python train.py --n_layer=12 --d_model=384 --n_experts=32 --experts_per_token=8 --d_expert=64 --d_shared_expert=0 --activation="swiglu" --moe_layers=[0, 1, 2, 3, 4, 5, 6, 7, 8, 9, 10, 11] --router_score="softmax" --normalize_top_k=false --routed_scale=2.0 --balance_loss=0.00822 --balance_bias=false --router_z_loss=0.001 --router_noise=0.1 --init_std_router=0.0306 --lr_router=0.00137 --vocab_size=16384 --norm="rmsnorm" --norm_eps=1e-06 --tie_embeddings=true --optimizer="adam_variant" --lr=0.00116 --beta1=0.9 --beta2=0.98 --grad_clip=1.0 --batch_tokens=65536 --seq_len=512 --train_tokens=375800000 --steps=5735 --dataset="wikipedia_en"
Below are experts of layer 9 (counted from 0) of a mixture-of-experts language model. Rows are named router (the router's row for the expert), gate (a neuron's input weights, with its number), up (a neuron's input weights, with its number) and show model dimensions 320-383. Each number is 128 + 24 x the weight over its row's rms, rounded and kept within 0 to 255. Numbers have three digits each.
Before each expert's rows: "comes after" lists some tokens at least twice as common just before its tokens as in all text. This comes from a sample of Wikipedia text that the model never trained on. Tokens count by the router's weight.

# expert 20
comes after: "|", "\n", "==", ")", "\n\n", "."
router:131122119109133164136133128123128132113133137156122127110090154127104093117092094148139111086136100093111127118126148063124080078170122145197124131097126150131112131112139094141177137072162102
gate22:108085168167159153085120171142121116155134107131099107110147099145123136123114109127118130137108140086120104116102170105098161112105117127117172128144152101138093182087153133159123155131149134
up22:098139108124178172163137115097142140142148151129111121137115116114104102095120123135088066129123103129162157131124128130126152072131108133149135117117120144104122131132098170147141092158112175
gate23:145140145131134131130147105133148128110156148162150112172096146149113161117125096128120093106147084134095070128119109112072131115081127121087106134092148117127145124164135082104129100124139162
up23:085084129175130130133109100187095130119125156110136155129121110131093094097129117083143132107107112079125123122096120145143128130136132131111153148071152125131150100153129084089132150108094085
gate24:131125079122136154127170140129117117174146140139179128119093068142173145080158130123110136143121143105139150110116148155138174142052153127148115139146066152141132122102079144149152108081140134
up24:157109147108128108147118117107110133149165157115078106144109143149095125123152113086113142162118105171114133184121102148108165146098116147122094118105158125100118177132146119083179139117112142
gate25:107090149132137096133132136042135110130171135123161134170121152111126150092177162105155120144140117123119192145174128124137147134118113108137137132116135079178166126135153111165123109140100149
up25:127126147099169085152147131154106164122099158088149118132143133132146130098161121140085187136138134158123147208114141122138166128129114065135152108110112146041123043110127141094133146105147139
gate26:133068150104070085174127123135122144136120125143137127110093142168140142096122120155133092134146125102153124113144144115118119152138117139109126119143118123125130111168113129087144116161114150
up26:111134126152163133128154131115149127095179150158113142120119111120122119114154077115150126109125147091137143140095164119147169119116131119113103151156099144137106149153102122137099099128141138
gate27:154192132120163112111133141146100197115106152091137140135099195138119123137150155131111114105122115139141122130088149149088155111132101123104136141144150094137115135131103128166149130117126068
up27:109146128140128156126113127117120102145136127126148091120130149126133136120145154114129112163141137132140103148110097123111104143146110109156114111108099097147125120088171127123150166095100115
gate28:130120174129109167107108076128168210107139139152130137161063115135131118126120143120139127109137099162124134142132138114107134162126126154168128123124115140132099123154142127151140129110108050
up28:108137118162120134141127132153111113156178110118110087110106187113125109140105122115115125111159125137098120146058105102131168123108142124113133141122143140145206100108086178148104130151149123
gate29:098138152090158154091127171139096131103140110084067129142146151097172131126128127100138123150137134137134117129157129147137124106155080109112118124102128144164138117119140100098125139134122156
up29:116144111084129125117082131129150134097093133144156172140145088108178148092102121140140116144129113098166130097112169120129098144088128124146134122091149172135132116075136104132127095143183150
gate30:148142128105172138127087098186113136083138105159104132133092113133099122101163116154122091196139124103150117121164146153165140128134114152147102106134103136096134076136162143137122127159149091
up30:135157163124129051114107113166135099127078144132153106114132136148162147134134145128098175122166171110147122106127109129150098132126118103113118112154111063122126160186092101084130131091176078
gate31:136129158123134136159127112121152138108146110105141131133111140137158118100115077158099125153181142143107095140135091135191084105126151139116133100126129125132090149147108115116083119136096105
up31:095151156130118111091119128149126182137135123098102160110143118140188108102102156111135117090135111127176126137125114140119128104121120134140137140154124133144147131151143080108152126093134122
gate32:107122074166158148108123109139100124130146104119090172172130103164162099064110112205130150143098149133136076127212143107151152143109123122142108164123154137129162106106094108144120119144085111
up32:134156076151161139130108128164182140145129167113134091120145134104075108107121148141099160083151128161092122148124105127135101130087133105136123110113134143069139155133112130157141104145106127
gate33:123100096096143107146162184139146124115075163134093070120145103155174153123131118164138128150163137126115102122084143139122117093153092153166149112115157151112169126127155130166155156104110134
up33:137118142143113086160163128116133105083148145151158170115144126212132125065132090148134126114134118151113108151096125139114137120165136135089141128131151141095108112099113137134143134146122125
gate34:159144173090163113130138121150159127125152148112129135097170129182133134125122137141130110111122162161120113109113123134134124111160151125111156168089123107163160088098174109128165090130150119
up34:139141094137145160149149137188087123106149103165179151147122171147184102175157141139113102157114090124126108091141101167094113112105111154089121094112104090133120117101139135076153128102132141
gate35:127149068141075101071116113141142092104168164109128075097092134105129125149172173137096098167105132102122125129156116136073134133140098116111153167127144118117109143076179135141115146155154124
up35:087115149112148146091123131083103115131138155095154117170106111086147163110109167137159159133144100144138113096137093148140091142140122165177147154110128116111133118135126140125117110139124135
gate36:121097087138103140095128127068139189143134109138149122094128153144117132138158101144158186134130137125155146128173065137145101112091119135137131130141156142190130107180107141152137088097141113
up36:107106123128134109077121154107120158120121148134147122106134121087124118137106122138143100154123073120132091113091142108183138156110139131138134126145094095161154118142145095155119155152121144

# expert 17
comes after: ".", ",", "–", "(", "6", "201"
router:127129110132135147117115131142152182130134118125151110125105141107134102103092092081137136111139157097129141124119150091116132099147142114157118140131135125108124110137135118170168098141145103
gate0:125134122089130104117116095126132196146089113084120134155120191095122100131123148148167134135119100146116112104166099119133099111181117160145125143132145128091136120155129109158111148108105095
up0:128149141169124136135144150109156168129093097136118093146126151109158086150110091098059141143107129155127139127113143114137102150096119131110112098112141148117121113169102162169127113062110167
gate1:136113113137165141121126131191161117136113123148132091117174119129144124096103120138137131104130124106131116167171147084142159121126151136126141132132126189136123131109146116133106123128168100
up1:094111142182156164144154147137085114116167148161133122107125162139098128118124187150167142080139137091093135107181151116128095144165193140094097077115108140107102172133138124133147118120134151
gate2:132122155133121139120100154132111098134104158162167101147118095140144132117144119124141097131144123154157150098098148124082144104075095135125135119109139110110160131140105146152113099107151120
up2:103110128145131108126144146153075075137121107114143126109148130148152117141095069116142118131121127144111183107153150107129135122118110116114163112078147124122156164155089123128129067134119127
gate3:105136138195124125168122129109119157179123119110140098099132110131099151107128183165105118102102153141097106127109129121078127113128126176094152182124138112129105135118127132139128149135091142
up3:095107115123143103109114107120143095143127127150131109137097144090141115151122105114116130153106158077093164146172107121130138136123135110120116116142184126088160134103090121095128132166112115
gate4:099149143126151141126125125145144165152110175151086098116129095168135086108120102130097119075150129162142158126104105150144091093100159150119115131124113091084128139106124138135142104147149105
up4:110141128079124144118123180141131122160143124115140098157153096147089118140132090133170155125156138132119122143147119131117143124103142167151147102103132117126151169154102092090142118162139123
gate5:151135116147127128085145166162086122152118179131120109114127111152099156076119152099140130104132153142107127126125132111127139099097127105102130144129102153166113125101117116095134174153171125
up5:117127118145100164116097088139145094121083151137121145113171160134123157100139115134095130143081133112119100113147065126157108132099126108171146139127103116126125120136148104143135130136172118
gate6:097143130139161103125124204129150136105135137102162108160148131129177098163105178077138146142114162143138117124119119142130074121116133098111140106138157158120084065117093113140156102155148146
up6:152127128119105111167124119104081080128168122119126101112142105082121154161141104093147133118111107110145120118117149122106129086092134154153111119125120131126141149129136125140103121151125156
gate7:126105123090128102122143128091139130098171137110128135130134151099131119108175160074126109151138148121154137133121141132134142142128119123071096103175105091103151122133151149177118090134160157
up7:122146188117132130140113104134071143144096077126147104103124131110113159145091126122117174116150143174135139129126124120115166100143097150091130121151104129124129129141137145161133123143121103
gate8:181146124123100157107102095105159178123134154146104131116117142157152124141091153112076119100140118095116151134130177131127153155113125091123107192121145116114109101081133075106104138157138132
up8:132162152140114131132121110123134159120144080125163099099095149120094133099156113109175097106130131147147175162149164108127123134135155127172096135134125103108119121119113145137122127090164137
gate9:183127120141135087092110123101148139122117151124126113131175128159120133138125095130194128120145179104151132135096155126090129141123080133146141094088098134132131148154120141134123122127136126
up9:109156123129117127160125144129140112142107109135129116127141111150110164131141101177134147179163080116111156128109154138088188149110176119093150106170135091154120133096140124105113115088129136
gate10:144100133093158111136125153115170142105125078120168093145153142158088133152102122136119126146160091100108142103141160108093157108105109121125121132162161132128161109088137096077162122075131130
up10:143079111146131103151125136097133152111134162088143138131092083092128136135129137120100100127100151082085099134121099116169177121128116154148107046129168169124126138137137141122165107143082104
gate11:109128138121106111092126116147116133127122137100086171093084137156131125131110128141142135128133132114130099074132136101144116132104112083139117117190099154124114123126159135101161110120184159
up11:126104127131109096113158127127119165171103095145140138173155155137111127136160131127137124122127156151118165141113169125140103149106105150142127139100157104151149102089141139103099090101170155
gate12:153115147132096167155096158110126104119137125101100139154146161073122116098107106142120131122106115123115138101129120107086104145163117128094126132134156113122129109128192145111118167141125109
up12:116153155133152138096138130150124153129207129134144111117155145112113153196103123104091146126121114175128067116108109154112136108155152161116125119138146111108143121137166128126154123145134099
gate13:157145145105129153146133128135132095142134107152135073157143152121090102081126125164120135131187100147133133078090112118120124078117164072170142130127101127114092141133143129101115126137098108
up13:137130150145081124141119113132119108135154135097116095152119107095138113116192130137134089156121150123116108116140100114122115116102129109143139169147141114165103138150134134140103131116143128
gate14:151118109112139189142120131130129184127154140141086128142098119149145142183156128154160150130122117128106151123117128108071103094191103109116176133143122077132087100141108110160098129118130153
up14:118125113080130128112118146119068158093147142147132097128148137114098110095133163150141103141138164084127130123117142119167116156162084137145128125165141096123113126134093113127164072162140125

# expert 19
comes after: "- ", "\n", "| ", "|", "″", "• "
router:173093109117168156107106150136130152119097135105116095099107152130142110113101086142157111135120113123109154130142169058129089108150133132140109138100105122142161103121106113146133123110158107
gate22:136164181101086146127074137125178123135115092135102137139141114115103116142160155125155114151123114125107092108179136145123105108117091162124120127121156093137123125150111151100076111154142104
up22:137135154104127169147110121125139129137113148158173098160171136156134106135147163145117106136140124152128171108165159116137063151165124106074123137108115107118134120151097117119165130148140101
gate23:176138138103094141119129117054158128121096111102094134129132098147142118128195092180124112127125152131161167159094090109158098134145124123130170165109104185141156129147154167114130152137113143
up23:113082132157194116099144108150123125139121099157159125145138167104105112124128106120117165104123146129145144169157087120111114143118140130155144119125119115144147111109120130137151144121113103
gate24:114094130122103158131131094186164135133094123092150103098123174114094139116121124083148156110129113101128134136126163122156105128110103132101104097112124145126129142127111094141106150097099111
up24:127114124111151152096128096128115123145158143108105106097137085111189154141103097154119142146114113132123132145102139136147108142118176160098118146140134181144150122106106131084153122164146122
gate25:112136131139141101110156166143096117169079160154101117114082130096113101167123166132138111110128111134079093123136147155176156113148135152088133108134167184133136080139169150104130126159115149
up25:157154125119157146131102094151113127123124159097159142157108094153111134135154139140119109123131098147156137127119163170111149114137122101166120109127117191139156150145151132147141072130122158
gate26:141130167161149126128150101154139117094115100098159111138116112167124092111147119125100140142080131087150099055110069150131119133158100105147120133147122098149103147118159121169138100144132102
up26:169130153141131075169116156157126147117135130113116109138116119123124141145144099110140152121111141130137085134168139112187134131143128129158132147085127128165175115107135137118120109133115095
gate27:149130118148099126090155135126125149153116112180148081129146158132104128118076121112119137123140103116089112115141122128135139130127105114136169102126102139106141155113119104136118108100091145
up27:105088131108128135117120147110101095140153134162158133116113129118139141065163175156124137149124123135175096109094107130130143085104138107156164134140142136147114156119145106130127102110098115
gate28:132119084140076154132094139100085123113104104151171136150117139143151147147143110139128109170090104098112141132155049119139134125107177148107112153128122135101132151135123129141121129172127104
up28:131172153136142167161125144131109108120130132136160133124142144098132147136094128123105130177145115120110092088109129115125124138102120152086152172158131113100108138110105139162129100176142131
gate29:108115179164175139141095158153139126143100119103130101113136145121125135126112146154132168084124152128119088123119117151121134136119119112119137093092126119147148118119152107117135129132116165
up29:088167163076126122128111096124150123093186133142165131130159128168103141121162127125167122145129172130114132106094101136119161106147076138161112125157128150170115120132126116142108141105115133
gate30:099165112130145172129135123104119137121100141148090132113119117108100092135111131078099129162119149153141134119134129165120127124092108137130149040113124132161072134100120130106132172127140102
up30:138127106159083074094139119124144101178096149170123089100155110115101098105101136110142104135062181128102164116136092137121138134153129100122108165120066104124131149144141106134126164121160117
gate31:091140110127123113139134123108148130155140157122127145157163108126138130145158133106170089065137171100154177123159115140139131115116141132115129140110132160106126146154105131099141088137119137
up31:122177107144133096147143181140113173101116139158117109143090135119141155136097147156151105119167136117127126181099113131128114142103146134149115131133145134144173122120134150163086129119178180
gate32:133108146143135113154118146086153134140123076107135129116107126141113120152069097117127106119094113147107165109154103140136097081127103163133146113121143096077090099137098123110113121149065139
up32:103158086137104095144095142158120123156141133135130112153141098107142112144102135132127153100130109152162144084092132107107181124125100159162109115174155134119132184126113107136124127131096132
gate33:122133127111140167095117093131147115100104107113083104134150115121115114119128108102163115159109135151127131132122158147103086147155129119168155096142170088122136148155136127158122098113106113
up33:140117141098129169144119110116138152164153121127138187122106186119130105141122142139138124146129170138099150136111135117110142133142135169138117156145099157078107125146074129150155144162145112
gate34:135120147124154111153104093156124095087129154102137134128103126112151153165115100104138132102118138138128135158106125128161144104108117137135099128059107083094120101133108115113161150140130118
up34:159124122096084118147143150149156121088123124120113070146110146167149127130138107129156080113132090150161102154126117124148158166100104126155127089163095117120063148086110135121118116137147144
gate35:174128110107124127120132146150121125099121164095138097163103123119126094176151145120123104102122127118121142128106126082136156099113137137132128176098136151081145133102120096106160124130103129
up35:116120098142146147150184121126166115150114140159111150104163057148168147158156119140134168126130125158111172151109127111138117081168101124111134093114111122079152137129146106160135149161120112
gate36:122150149075122084160083142127104137125110162083169102138119126111153132106173168175111102144129134123122138115120147104113134189099119108084156073095107147135094132085132141129076111125131134
up36:141136127082144122100120143118108131162140115141085108180126146116127128166087106149156139129119148136174095141159159111127149142129133112115094104130140101132133146119142110179137161120168120